From a checkpoint of a small mixture-of-experts model trained on Wikipedia.
Size: 13 layers, width 640, 297M parameters.
Experts: 16 experts in each of 13 layers, 1 pick a token, a softmax router.
Below are experts of layer 5 (counted from 0) of a mixture-of-experts language model. Rows are named router (the router's row for the expert), down (a neuron's output weights, with its number) and show model dimensions 480-639. Each number is 128 + 32 x the weight over its row's rms, rounded and kept within 0 to 255.
Before each expert's rows: a language model's description of what the expert responds to. This comes from a sample of Wikipedia text that the model never trained on.

# expert 14
Football scores and stats. Spaces, digits and dashes in sports scorelines and league tables, such as 2 - 3, plus words like goals, club, players.
router [105 102 160 173 111 151 190 143 180 125 130 131 138  78 112 107 118 103 135 201 126 107 130 168  94 119 215 155 126 167 121 129 154 103 111 145 102 161  95  67 104  94 104 107 167 166 149 127 138 184 136 162 169  65 111 141 140 107 159 145 157 172 102 173 113  93  93 139 125 144 102  95 104  93 126 114 173 155 113 169 125 174  75 107 138 143 113 123 122 155 162  89 106  88 128 195 146 155 173 124 171  89 141 120 104 171 127 124 133 144 147 131  77 108 111 130 167 108 178 143 173 129 124 106 102 144 150  82 125  83 120 159 175 155 110  58 115 134 167 110 167 143 179 146  65 142 146 106 125 114  82 134 111 196 122 157 127 123 155 124]
down0 [112  75 184 100 123 145 163  94 144 143 129 126 111  95  68 134 160 171  86 122 192 114 128  95  72 121 100 127 141 112 123 122 130  71 128 158 149 135 129 138 158 129  90 101 132 122 206 177 179 126 137 159  95 104 113 135 141 142 129 122  97 123 115  97 126 137 126 149 117 121 131 204 122 117  85 139 180 176 110 127 122 147  96 107 157  74 165 119 130 137 123 124 119 168 147 147 134 159  87 111 111  98 104 125  90 105 132 140  96 122  73 156 185  94 103 180 153 138 129 104 119 112 118 115 117  94 118 158 101 139  93 182 160 166 147 129 118 146 114 101 100 178 121 126 108 145 130 183 204 194 109 133  87 149 110 115 161 146  98  92]
down1 [150 141 147 133 127 128 156 159 202 108 105 115  94 122  62 176 172 147  67 134 105 132 137  66 155 126 115  99 176 142 132 129 120 145  87 112 122 133 139 111 171 143 139 163 116 101 117 113 125 115 130  90 147 182  64 124 109 127 152 169 106 125 157 103  86 123 182 131 155 129 162 129  38 103 152 208 124 103 137 127  99 171  84 107 134 168 187 137 160 152 159 131  83  86  95 139  95 117 130 133  68 170 127 156  73 110 115 125 136 135 131  80 116  98 151 143 151 137 151  72 178  95 121 138 119  97 140 143 142 144 163 116 163 101 116  71 146 115 134 169  73 107 165 153 138  82 154 155  79 169  96 121 107 169 207  89 102  72  98 107]
down2 [ 80 116 128 167 199 162 171 189 116 169  64 107 148 148  88 130 109 130 169  42 132  94 137  99 170 124 178  90 122  84  93  89  70 161 166 112 120  59 181 125 119 100 107 183  62 136 133 146  44  53 103 146 149 160 123  97 177  84  50 146 156 131 136  96 127 124 114 118  95 164 129 148 117 116  85 157 120 116  66 126 157 146 203 148 152 170 131 124  64 150 126 149 171 117 103 159 119 135 150  75 109 149 164 140 116 106 125 133 118 146 128 155 130 117 111 125 141 164  85  88  96 120 176 136  98 133 158  87 101  87 142  98 137 149 176 139 145 121 102  99 125 114 134  45 144  97  97 141 154 109 123 105 108  92 116 189 122 121 153 137]
down3 [136 136 141 144 196 150 161 131 138 171 156 125 128 120 115 135 166 121  77  61 104 170  74 134  86 137 118 126 135 116  84 114  98 116 141 118  94  81 157 101 183 143 105 138 114 146 137 185 136 158 158 107 119 102 119 118 138 115 107 133 136  92  91 121 100 137 131 183 127 190  74  87 121 164 136  80 118 164 113 128 104 141  99 134 133  94 132 179 157 165 109 174 101 107  81 146 162 134 136  82 131 120 125 140 104 105 145 131  63 116  93 141 116 113  91 164 159 151 136 131 118 130  76 126  91 116 126  61 168 105 120 108 130 129 113 115 123 111 139  69 144 141  82 105 125 134 142  97 112 158 114 107 155  62 151 181 105 138 100 120]
down4 [147 131 154 103 180 129 118 174 131  94 114 126 127 109 171 152 107 166 159 136 155 133 141 104 115 110 145 135 198 155 147 126 103  83 131 200  79  73 137 118 157 198 105 113 125 155 138 137 103 138 171 160 112 116 115 118 167 147  86 156 103 115 104 128 100 170 113  85 186  88 105  51 166  46 175 184 152 152 146 184 136  68 115 151 107 139  90 168 101 135  99 135  99 165 107 105 168 145 163  64 129 173 105 204 152 145 121  51 171 116 120 141 139 123 101 134 194  76 149 118 167  97 141  93 108 131 129 138 164 149 106 147 125  82 120 110  83 132 140 102  76 122 103 208 112  93 130 137 169 146 127 115 131  66 101 152 156 144 136 113]
down5 [160 112  66 121 148  83 139 145 135 163 122 141 102 155 150 110 124 101 128  73  98 135 148 190 189 141 149 142 111 147 114 102 140 119 145 150  95 123 121  97 148 130 121 160 111 179 144 123  76 172 129 122 101 116 102 148 122 137 147 175 137  90 127 102 161 121 141 159 147 174  69 102 113 190 109  37 157 104 126 147  79 150 148 156 106 122  81 152 105 117  93  96 190 159 116 144 173 181 162 152 139 139 177 144 107 140 106 116 104  96 114 107  83 100 118 156 229 173 173 124 190 153 120 132 168 112 102 136  99 206 118 106 116 114 142  65  79  87  50 159 140 145 114 177 122  48 124 143 173 143 151 104 100  82 114 129  74 137 137  84]
down6 [115 125 156 136 170 143  86 141 156 142 154 104 178 132 121 128 164 150 108 143 134 157 165 123 136 145  90 147 110  99  82 137 101 137  96 139 157 149 116 125 146 111 145  80  84 141 172 127 134  80 134 126 110 145 144 185  92  77 107  89 117 147 100 110 169 171 122 102 156 175  92 183 104 154 161  90 104 180  87 134  73 108 173 147  98 173  72 183 152 152 159 114 162 115 173  99 185 138 156 136 130  77  98 153 116 169  91 107 101 162  97  87  97 120  42  72  64 144 121 209 132 142 128 134  97 124 129 144 136  90  90 131 143  96 133 154 120 122 115 156 158 172 144 116 138 147 119 183 115 122 179 105  98 119  91 170 127 102 152 115]
down7 [146 120 113 146  98 121  95  76 117 149 142  98 170  91 201 138 121 173 163 234 130 127 155  52 146  83 150 121 101 122 146  90 164 111 148 154 137 110 109 109 137 146 111 170 145  92 138 128 143 157 154 118 126 121 115 122 167  96 180  60 102 169 112 173 114 102  94 100 118 148 133 167 107 105 202  51 153 133 106 117 114 157 182  84 105 135 177 157 125 118 166 106 110 116 175  54 136 160 113 116 143 137 134 197 104 159 155  93 210 115  88  99 109 131 118 104 130  94 129  89 184 120 112 117  96 126 100 139 223 104 122 144 119  76  70 138 208 122 148 166 165 145 146  78 171 133 104  79 102 138 152  80  88 165 119 136  85 152 143 149]
down8 [156 189 131 158  89 145 145 144 143  55  95  94  87 131  99 131 112 122 122 125 104 153 114 116 150 110 152 140 137 153 102 117 184 190  94 122 142 121 151  89 117 148 103 138 121  64 113 123 113 116 190 187  95 171 138 134 170 147 102 148 164 146 154 134 123 141 159 102 220 129 197 154  99  68 120 110 116 117 147 120 138 135 175 170 129 105 129 119  86 160 118 131 129 100 151 162 136 134 114  77  87 132 111 144 136 148  99 139 115 170 160 147  39 130 177  78 172 181 124 146  51 121 103 109 139 124 112 154 107 180  64 170 146 138 102  86 107 111 125 131 115 138 150 120  71  84 107 154 108 108 137 103 103 170 147 180  84 117 143  98]
down9 [167 126  96 116  46 136  72 119 104 189 109 111 111 109 152 149 101 155  93 108 119 117 122 159 151 149  89 103 123 150 138 159 139  73 135 137 191 134 164 130 187 123 163 123  67 167  91 120 226 104 157 180 121 176  99 156 152 135 141 175 196 109 116 137 111 132 106 147 182 129 102 118  88 145  95  75 114 131  75  75 168 159 138 157 139  88 138 114  94 168 161 162 168 119  86 161 128 129  95 144 121 179 103 121  86 222 105 162 172 127 172 141  74 159 135 109 112 169  93 127 100 155 196 147  93 140 142 116 164 152 136 114 138 118 112  88 160 140 152 111 154 116 167 120 128 115 172 149  80 123 114 106 130 107  92 216 151 131  66 114]
down10 [148 125 119 165 171  77 138  96 103 174 146 127 128 101 149 136 160 112  76 118 131 194 161  94  84 139 180  69 127 164 103  80 121 137 165 124 172 163  89 160 154  83  70 178 140 149 135 139 166 201 188 105 109 116 112 135 159 131 141  72 104 104 145  93 134  33  74 111 125 131 149  81 142 103 158 115 146 175 156 129  92 205 150 165 151 155  76 172  89 148 100 143 111 118 136 150 136 142 111 180 154 244 178 160 103  96 142 159  97  73 122  80 154 146  91 100 146 121 121 153 145 157 128 189 175 130 126 128 131 111 123 123 144 226 130 137  45 148 109 179 110 172  94  68 177 223  86 141 117 121 171 100  90 153 144 165  81 122 134 106]
down11 [124 163 137 170 144 123 202 114 114 113 127  87 164 112 180 124 111 155 125 129  97 114 173 109 153  38 143 133 182 186 108 123  92 151 198 130 131  97 106 118 121 122 107  78 131 124 184  95 136 139 112 115 151 162 122 133  55  82 142 139 150 130  92 164 140 117  75 136 141 102 142 117 134 179 139 129 157 111 153 195 129  83 146 122 124 215  95 172  56  95 128 155 151 131  83  86 113 189 145 115 119 123 151 137 154 120 164  70 137  91 152  85 129 105 120 128 213 148 179 165  82 179 128 120 108  84 129 109 112 138  96 156 162 144 139 136 137 172  98 109 118 127 156  84 173 129  64 121 161 146 104  99 150 139 156 142  86 151 126 121]
down12 [ 97  64 123 110 127 158 124  44 120  73 126 180 130 127 128 139 117 229 160 104 143 141 106  96 140 126 151  83 128 141 119 164 147 116 130 184 116 116 170 136 100  82  96 153 140 158 110 151 152  80 148 148 135 158 147 130 108 109 120 118 134 127  57  90 127  93 108 121 147 107 118 132 143 107 127 124 150 135  83  71  86  75 162 149 112 130 125 121 168  43 130 145 121 139 129 139  77 123  83 169 186  99 158 115 162 132 151 130 111 132 111 156 112  94 186 145 127 104  86 139 124 108 140 107 186 132 149 158 126 128  93 120 170 185 153  82 166 121 119 110  96 114 109 143 146 123 165 170 168 115 108 130 164  74  85 122 194 126 106  96]

# expert 12
Inclusion verbs, word middles. List-introducing words like including, like, called, together, prepositions after verbs, and middle pieces of long words such as conn-ot-ation.
router [168 150  78 165 169 146 133 136 102 106 106  26 168 173 164 122 137 113 148 120 132  97 125 128  79 125 105 180 125  74 131 137 139 140 133 133 138 103 148 110 120 196 123  58 177  88  95 168 144 127 109 120 121 194 131 129  82 128 137 180 144 117 145 111 154  55 115 132 112 155 154 131 164 186 169 142 133 132 128 117 152 127 110 133 132 105 129 114 141 167 117 119 160 143 101  84  73 151 169 109 112 116 157 151 154  54 147  51  83 122 178  89 112 151  30 165 149 158 143  96 115 121 130 184 144 107 120 132 124 108  60  56 193 163 118 204 165 129 154 135 151  85 149 112  83  95 140 162 155 140  75 128  95 170 100 113 140 103  79  66]
down0 [ 98 113 129 138 154 113 117 131 138  69 201  99  91 144 172 129 141  92 102 131  65  65 156 152 145  80 172 139  77 116 134  73 122 175 113 125 117 118 117 125 158 167 127 131 113 123 158 134 157 103  82 117 162  51 149 169 143  90 152  97 145 173 100  80  76 130 123 182 173  77  94 116 101 181 118 126 133 123 130 118  80 171 148 154 134 129 150 138 138  80  59  96 163 120 176 146 151 132 151 119 167  97 121 107 148 143 116 131 134 108 159 198 102 155  98 158  85 135 122 125  98 134 133 113 140 116 132 118 122 177 180  97 101 189 159  85  92 174 132 134 154 134 109 136 167 180  86  86 124 128 153 176 143 110 133 146 165 174 114 121]
down1 [143  95 117 156 135 148  92 132 162 125 105 130 119 133 107 128 175  94  91 130 132 131 112 182  99 135 162 144 138 107 117 109 134 192 112 155 131 184  97 205 126 152  98  78 138 132 132 166  92 159  90  93 143 111 120 128 143  87 157 153  86 152 124 126 150 138 139 160 109 139 167 145  92 159  98 124 119  87 107 150 102 162 141 112  58  91 102 107 170 164 136 147 127 145 119 169  94  78 172 141 133 160 112 115 149 140 166 171  87 212 173 133 136 176 110 107  94 167 105 144  34  87 130  98 119 145 161 118 154 119 147 127 131 113 118 146  82 170 101 139 140 198 122 148 149 157  83 147  95 131  63 146 180 115 130 100  50 129 146 199]
down2 [154 154 147 110  69 123 170 105 113 122 137 178 159 105 118  64 117  79 145  94 148 155 131  87 137 171  85 134 141  84 126 129 121 128 125 144  81  85 129 127  90  76 170 130 127 101 168 127  98 158 168  76 199 177 150 127 139 110  96 104 116  87 135 125 122 143 132  99 153 193  86  95 135  86 143 103 176 107  96 184 110 150 105 108 103 104 201 144 103 115 156  98 117 111 140  96 167  46 171 131 131 133 133 178 126 132  86 161 115 148 104 111 151 187 128 110 118 164 120 130 130 132  68  95  81 161  66 183 132 112 111 161 107 123 153  95  89 102 208 171  84 162 125 134  77 109 118 175 233 135 143 129 129 130 140 101  90 154 126  79]
down3 [ 67 127 194 186 114 131  88 149 175 131 113 110 106 146 135 116 131 130 125 100 128 125 149  72 123  92 180  87 114  97 126 103 131 115  67  89 118  90 147 137 191 137 105 125 146 157 164 123 146 125 122 139 127 162  93 131 119 115 121 101 158 157 156 133 153 158 135 176 142 129 160 157 100  92 111  96 119 137 114  97  67 145 136 102 116 137 137 148  90 158 122  37 188 105 117 138 170 190  92 130 120  83 157 103 140 133 127 107  88 142 125 169 143 119 115 110 103 167 132  98 211 151 143 103  89 109 155 164  90  89 125 175 127 129 134 135 148 106 132 130  98 149 135 122 155  90 126  61 141 146  64 143  82  98 154 155  95 137 102 145]
down4 [135 117 147 143  98 115 125  96 128 150 127 130 134 123 115 162 129 100  92 115 163 143 137 119  90  82  99  86 181 163  92 132 123 103 151 124 147 139  68 161  98 136 165 113 136 150 156 113  94 155 140  55 115 146 167  86 154 147  71 149 154 151 111 122 153 157 115 140 142 169 137 143 102 164 177 172 116  40 180 110 135 168 124 162 148 155 166 140 157 117 102 127 151  98 181 109 149 150 172 152 126 166 103 100 188 161  83 187 160 122 126 169 127 192 116 198 159 166 140 170 110 127 151 162 103 125 152 149 119 145 172 105 126  63 170 152 135 140 140  73 152 110 170 124 115 138 130 161 115 152 150 114  63 154 168 123 115  81 175 125]
down5 [ 36 152 149  99 134 193 141 147 172 137 120 133  79  92 126 171 128 124 156 103 146 110  98 134 171 115  93  95 131  50 140 110 158 142  71 121 159  90  85  87 143 111  99 130 114 122 115 106 115 159 142  83 124 179  93 205 130 143  53 116 140 135 169 135  90 155 144 101 153 121 113  75  88 120 147 164  92 203 123 102 140 153 144 132  81  92 160  89 195 120 157 156 147  86 149 135  99 166 158  94 167 127 147 101 112 175 163 122  99 135 180 121 105 123 162 144  93 141  74 195 123 153  28 180 173 110 186 138 107  99 123  98 152  42 191  80 100 145 105 110 111 110  99 139 100 108 118 126 145 128 126 128  91 158 141 182 137 163 144  99]
down6 [ 53 122  33  85 120 141 158 126 143 108 161 155  69 147 112 124 225 175 121 111 151 109 168  99 128 141 148  81 100 158 154 158  57 111  56 111  53 120  63 134 137 118 145 123 140 162  98 144 129 151 103 127 137 101  92  77  82 105 104 102 134 122  83 130 146 102 109 124 136  75 219 138 125 112 105  83 140  79 112  96 116  88  86  79 113 101  70 149 114 164 123 173 159 139 133  59  94  93 125 178 161 111 143  51  92  95 122 129 163 169 103 151  79 149 164 119  99 134 141  78 124 104 171  87 146 177 148 152  85 158 112 183 128 132 150 139 196 104 113 101 133  73 136 116 144 107 116  99 151 110 119 158  90 147 152 166 102 121 175 134]
down7 [195 132 116  90 110 147 164 243 150 148 148 153 151 151 154 101  95 127 155 117  92 106 182 111  78 115  81 109 115 121 137  82  77 110 172 123 151 104 108 129 116 128 148 110  81  72 200  97 147 151 136 128 100 135 124 164 116 146 149  83 106 101 130 109 119 145 173 154 148 132 113 162 165  73 132 146 134  70 125 213 151 145  93 164 148 106 142 164 164  62 178 117 102 107 153 123 144 157 145 112 142 154 121 154 152 122  94  77 145  88 130 165 191 144 159 108 176 170 136 141 158 119 103 130  84 147 101  84 171 107 121 105  81 166 139 178 126  44  89 158 163 137 119 137 197 131 113 128 171  94 198 211  53 153 115 144 159 127 169 105]
down8 [102 201 191 156 101  74 100 131 134 121 157 126 177 136 115 103 111 116 145 140 117 137 161  86 166 131 121  92  91 145 156 163 117 151 116  92 145 107 125 139 110 128 117  54  63  93 117 173 110 155  79 184 102 107  84  93 117 167 111  77 148 120 143 151 140 107 112 146  88 192 147 143 144 130  89  47 116  91 138  88  82  93 172  98 134 194 193 130 155 105 138 130 161 142 127  89 170 145 103  94 130 133 155 159  98 176 102 101 227  94  93 129 100 119 141 121 163 116 127  98 218 126 113  62 174 145  43 150 188 164  55 155 102 148 148 145 104 117  89 124 147 154 122 193 115  88  75 109 136 118 133 123 166 105  90 183 144 121 189 203]
down9 [105 133 103 130 152 126 139 121 158 128 145 148 109 130 123  75 114  89  68  96 169 141 127 178  95  91 137 164 111 136 231  90  92 126 117 139  96 109  96 126 134 107 116 127 112 170 103 148 109  83 131 162 132 124 155  92 124 113 147 132 105 190 184 155  78 144 142 157 155 145 116 148 150  76 112  97  97  82 108 149 162 132 103 101 173 137 122 134 165 160 109 106 134 146 162 145 197 133 186 118 122 100 162  97 165 134 115 106  90 128 102 126 125 113 102 108 156 158 109 112 135 123 161  67  78  90  71 100 161 176  72 206  82 109 144 173 166 122 161 192 114 162 191 114 127  48  92 162 173 131 127 103 149 156 120  48 134 166 165  97]
down10 [ 91 125 132 118  84 178 116 122 105 128  83  96  93 107  79 103 121 170 204 152 113 109 103  54 102 151 138 130  84 151 155 141 138 123 152  97 198 119 169 143  65 174 133  91 172  87 118 155 171  99 101 146 148 157  79 112 101 118 162 113 130  91 140  94  97 124  70 128 122 111 138  78 140 168 138 144 155 140 147 178 114  83 103 117 103 138 164 144  84 136 109 135 123  90 139  94 179 110 155 143 121 125 123 135 102 149  89 133 112  77 181 108 117 188  98 126 204  99 135  99 140 105 146 132 146  90 116 131 139 157  72 166 134 131 195 146 178  73 148  99 126 112 133 142 140 139 107 122 115 130 155 131  96 160  87 123  31 125 147  96]
down11 [173 132 143 145  81 124  58  90  99 133 155 138 193 136 158 153 136 147  62  74 130 161 189  97 167  92  89 111 124 107  67 141 185 143  68 156 135 163 126  85  82  97 125 155 124 119  73 132 125 100 164  92 101 120  84  80 132 150  26 124 118 145 152  99 138 109 129 168 158 131 140 142 130 131  92 157 132 165 125 108 108 170 153 172  76 163  98 102 108 186 197 107 101 171  94 164 158 121  90 175 124 124 146  96 103 170 130 206 104 162 165 105 129  51  85  92 159 147 122  84 157 131 184 142 131 146 120 123 111 115 135 103 104  93 188  95 127 105 159  96 114 108 138 118 103 109 144  85 159 120  80  86 128 127 102  81 188 145 136 135]
down12 [128 168 193 103 133 149 134 105  81 121 145 146 169  99 150 176  84 203  84 107 112 181 143  59 111 131  99 140 109 104 145 127 148 187  92 125 129 164 106 105 175 100 191 111 131 168 151 111 218 173 116 133 152 150 129 121 106 173 102 133 156  93 121 163 134  92  62 131 178  82 109 134 150 149 109 130 172 185 144 138 158 170 116  85 133 143 156 140 103 122  96  88 166  57  93 119 160 167 140 156  92  98 164 167 115 108 174 128  82 130 139  49 119  89 139 125 175 100 136 147 192 107 105 112 145 125  94 163 137 119 150 139 154 127 132 138 115 174 107  83 124 102 150 173 122 112 127 110 165 153 143  60 142 121 145 173 101 136 154  88]

# expert 0
Name word fragments. Middle and end pieces of surnames and foreign or rare words, plus initials' periods, such as Ere(ñu), Kir(s)hner, Kl(í)ma.
router [109 166  88  67 185 115  96 177  88 110 104 141 109  70 123  91 126 128 140  93 149 119 157 130 166 123 100 110 160 145 150 150 148 132 141 115 173 143 115 124 108  75  91 157 130 193 120 144 168 149 168 156  83 108 163 116 166  98 153 138 145  92 127 120 131 178 173 120 248 113 148 166  97 113  86 109 167 116 114 172 129  24 174 118 176 139 170 151 155  95 146  94 101 118 111 101  83 145 118 155 201 126 140  90 107  88 146  82 163 171  96 144 141 123 211 144 171 191 123  81 186 101 140 134 117 128 116 172 111  98  92 139  62 160 133 113 133  99 125 212  59 149  97 108 129 100  94 151 123 113 170 108 143 141 162 138 118  83 111  91]
down0 [150  70 142 142 141 127 128 112 143 105  97 185 145 113 104 118 162 182 153 177 125 112 101 147  99 142 106 165  86 114 136 111 170 148 167  82 129 109 107 173 100 178 129 149 102 103 179 139 105 137 145  82 143 121 132 138 119 112  73 114 129 173 133 150 161 131  99 127 131 112 165 155 114  98 136 105 136 122 138 138 105 106 115  89 152 179 151 152 167  94 141 107 114 134  70 138 141 173  75 121 111  70 115 181 121 103 228 130 114  94 196 190 169 147  69  98 126  99 128 132 148 107 155 123  90 126 101 113 140 119  77 165 191 164 130 176  79  90 124 196 150 147 152 130 148 122 145 124 156 117 111  84 111 172  90 120 175 145 138 107]
down1 [118 141 114 156 151 124 150 116  93 147 100 109 153  95 127 212 132 114 117 136 126 165 143 141 183 148 124 124 139 126 122  87 129 166 155 179 128  56 145 141  66  80 161 157 140 138 174 166 166 191 136  85 150 157  88 139 191  90  99 130 145  74 115  64 118  99 176 179 168 154  73 150  90 120 159 121 155 102  76 134 127 118 148 132 135 149 112  91 147  53 142 127 178 143 168 100 113 154 158 153 119 112 146 133  93 138 146 120 136 113 119 130 194 131 185 146 143 146 197 134  60 191  39 143  99 125 179 111 149 107 119 146 156 111 207 123 175 191 121  75 126 158 166 118 165 154 141 152 118 162 134  49 176  92 103 155  97  76 119 206]
down2 [185  64 134 133 133 124 147 147 148 113 183 131 103 113  92 163 124 192 109 137 121 106 174  25 111 150 142  83  55 135 111 164  77 116 126 103 117 104 132 116 104 165 134 111 118 110 129 111 146 153 116 145 158 155  95 184 122  34  81 210  81 141  86 146 112 145 154 120 112 122 134 145 121 126 105 188 143 110 121 110 156 150 157  95 131 120 138 156 174 117 132  80 144 139 131 136 155 111 168 189 143  95 182 128  89 116 125 176  90 125  84 134 164 142 180 113 180  80 118 189 167 124 137 162  87 140 148 143 110 118  75  66 155 100  86 128 118 122 123 108  74 126 118 108 119 161 131 170 146 150 131 134 123 164 146 125  73 174 109  84]
down3 [ 98  85 171  45 117 125 146 138 182  84 137  64  93 142 135 182 154 188 125 173 173 107 116 106 145  77 162 104 172 120  93 101 128 163 138 135 158 152 181 120 122  74 122 111  88  40 120  86 126 138 127 119 144  59 178 155 143 166 135 120 141 133 185 110 121 102  98 105  82 135  70 159  96 112 178 108 157 150 101 141 142 151 142 170 122  73  94 121 136 153  88  92 146  68  99 101 146 139  65 123 165  97 133  94  85  91 155 162 112 110 119 128  99 154 130 142 160 124 142 121  84 145 155  75 145 157 157 183 106  95 133  35  86 170  97 113  92 128 157  89 135 150 121 129 110 126 156 135 101  93 147  83 137 172 153 112 134 121  98  93]
down4 [107 155 113  96  95 150 162  71 114 119 155 105 124 137 154 141 102 158 115 156 136 109 150 134  76 126  90 119  79  64  87 165 139 168 137 136 140 158 107  77 148 108 121 102 190 102  99 129 110 121 130 110 123  91 156 110 160 127 164 137 161 170 182 135 106 123  72 129  79  99 127 125 155 120 204 166 123  79 126 114 130 146  73 133  94  75  93 162 136 104 145 154 142 124 122 134 162  85 125 156  97 102 148 145 161 108 126 136 132 199 134 124 147 143 126  99 116 113 101 146  68 186 155 111 162 126 115  77 142 193 158  82 146 117 159 146 142 144 112 133 170 133 188 116 148 156  95 164 113 163 120 148 133 150  78 181 139 100 108  82]
down5 [ 83 132 150 115 136 142 132 108 150 118 119  94  71 141 139 154 142 100 109 102 178 106 103 101 171 149  92 116 160  79 101  94 119 153 141 138  89 119  66 114  89 201  99 112 171 141  91 180 164 115 116 190 128 172 154 124 120 112 132 177 106 184 142 146 107 102  69 134 113 102 170 126 125 200 115 170 121 181 177 103 106 116  99 124 138  99 154 143 126 194  34 143 167 128 122 123 139 134 180 161 103 136 116 146 101 161 152 151  49  88 154  83 125  84  94 151 128 128 183 158 140 110 167 140  86 142 141 111  94 165 150 145 176  86 149  81 109 127 142  62  82 177 185 113  90 126  77  94  70  89 139 111 126  45 157  88 132 193 112  86]
down6 [137 145 172 151 130 169  95 124 127 140 126 130 143 116 150  94 124 112 220 126 116 149 159 146  80 106 174 159 129  98 166  88  64 141 100 178 149 151 121 198 167 185  82 156 111 131 171  76  65 137 168 152 118  91 135 122 116 144 183 115 160  40 171 164 123 163 171  96 178 153 133 195 177  86 121 190 123 178 122  83 136  82 102  83  89 101  88 105  57 122 172 159 137 130 202 130  73 134 149 110 123 123 198  86 209  86 181 116 105  60 133 147 117 115 101  93 106 123  85 144 174 146  97 153  81 190  88 117 149 117  83  92 139 101  83 104 156 117 157 184  86  99 143 123 121 130 146 136 122 100 116 156 121 130  67 102 102  78 108 169]
down7 [ 92 109 152 160 119 149 131  84 156 122  98 129 165 175 181 124 111  92  82 173 101  46 141 166  89  99 128  70 150  65 102 141  94 131 152  79 139 140  77 157  96  64 132 134 109 132  89 127 113 111  99 205 105 148 108  94  99 165  79 114 163 123  50 150 134 142 124 145 112 110 136 147 137 127  69 100 108 132 183 161 105 117  61  77  95  36 169  97 167 120  71 136 121 178 124 145 151 128 142 134 120 193 107 132  99 169  77 169 125  85 147 120 185  96  73 122 121 125 186 134 155 128 108 175 130 139 162 118 109  92  71 157 148 103 150 131  98 139  89 138 133 147 143 113 120 164 116  83 147 199 150 143  70  93  55 116 132 151 104 109]
down8 [145 143  40 174  83 158  93 128 150 142 109 156 133 123 148  97 158 151 107  61 145 184 143 161 153 137 141 199 152 116 117 180 116 182 136 110 106 110 149 156  96 117 118 178  73 185 150 125 132 114 159 142 131 138 192 166 134 162 171 107 131 153 134  43 126 118 119 153 155 169 142  97 120 137 162  28 161 128 141 141 118 151 154 112 148 104  99  92 129 161 156 141 145 119 103 107 128 153 141 114 174 128  97 144  76 145 114 117 160 171 146  94 123 116 159 134  90 115 135 142  85  72 143 161 157 121 110 127  77 130 138 141 182  89 145 125 127 155 112 127 127 181 189  72 127 147 136 160 102 119  91 178 114 135 200 186 104 146 157 141]
down9 [ 80 140 119 150 136 201 107 104 130 140 194  51 163 130 113 101 121  94 134 168 118 142 122  81  99 154 124 153 108 110 177 126 130 142 138  97 118 123 145 106 122 151 120 132 138 117 101 156 171 111  75 130 106 170 130 146  72  86 100 126 110 116 146 118  91 110 127 107 160 107 118 105 110  63  89 149 157 126  94 133 153  99  97 143 151 158 141 165 132 126 114 155 131 157  98  48 173 114 132  94 155  93 173  79  77 106 178 104 154 151  77 172 136  79 114 126 128  94 123 156 138 113 145 113 131 129 148  93 130 123 122 151  74 129 121 144 114  74 108 142 139 111 141 154 118 105 150 121 159 119 141 103 124 206 112 149 131 140 118 136]
down10 [110 107 124  98 157 103 143 129 139 113 117 132 113  97  94 146 142 192 109  97 125 128 147 146  94 111 135 103 113 140 107 161 137 108  73  81 136 145 101 134 159 132 183 161 100 131  59 123 149 106 112  96 163 117  75 117 141 212 179  80  90 178 136 170 103 186  98  99  92 150 100 147 128  97  93 101 108 183  83 129 109 136 122 136 132 124 126 154 134  61  88  98 146 120 107 103 124 103 150  83 155  80  48 126  70 134 105 130 120 140 154 144 119 148 120 114  96  56 105 128 187 114 126 157  66 177 116 118 136  70 126 103 102  57 120 141 161 172 143 121 134 190 119  51 121 111 144 119  66 125 145  70 136 169 129 102 121  71 108 168]
down11 [172 101 102 151 148  46  76 128 163 138  94 105 122 146 108  76 126 113 148 107  88 153 154 152 146 143 173 148  96 111 110 185 148 111  90 165  99 128 136 164 154 113 105 118 100  98 167 148 118 112 119 132 179 106 156 137 151 164  93  79 168 155 154 136 105 141  76  91 107 118 112  96 104 190 139 192 118 149 195 120 166 204 178 156 108  99 165 109 175 152 125 113 178 135 152 191 134 136 191 122 112 106 135 155 175  84 162 182 109 167 151 123 114 147 143 115 149 109 190 142 114 103 124 177 123 159 133 193  88 135  96 118 232 131 132 121 117  87 115 112 173 117 138 116 106  77  94 131 148 110 116 181 151 117 172 102 128 143 139 108]
down12 [149 131 126 170 159 106 157 107 132 133 132  85 115 175 180 100 191 140 132 101 166 100  68 142 136 178  98 105 176 184 146  92 122 234 154  96  84 141  65 120  93 163 148 181 177 148 171 171 129 128 129 148  93 126 132 155 176 113 112  90 148 132 122 119 137 152 137 151 161 181 120 183 156 111 137 160 194 103 140 165 109 101 115 143 166 220 134 102 116  97 119 132 120 124 127 182 157 136 181  67  85  92 145 149 171 168 123  56 142 164 127 140 114 163 122  88 115 102 170  76 165 139 110 187 107 118  96  88 181 131 123 173  75 141 143 159 168 106 126 132  72 148 203 146 158 117 104  90  74 130 123 118 129 162 104 178 145 149 102 139]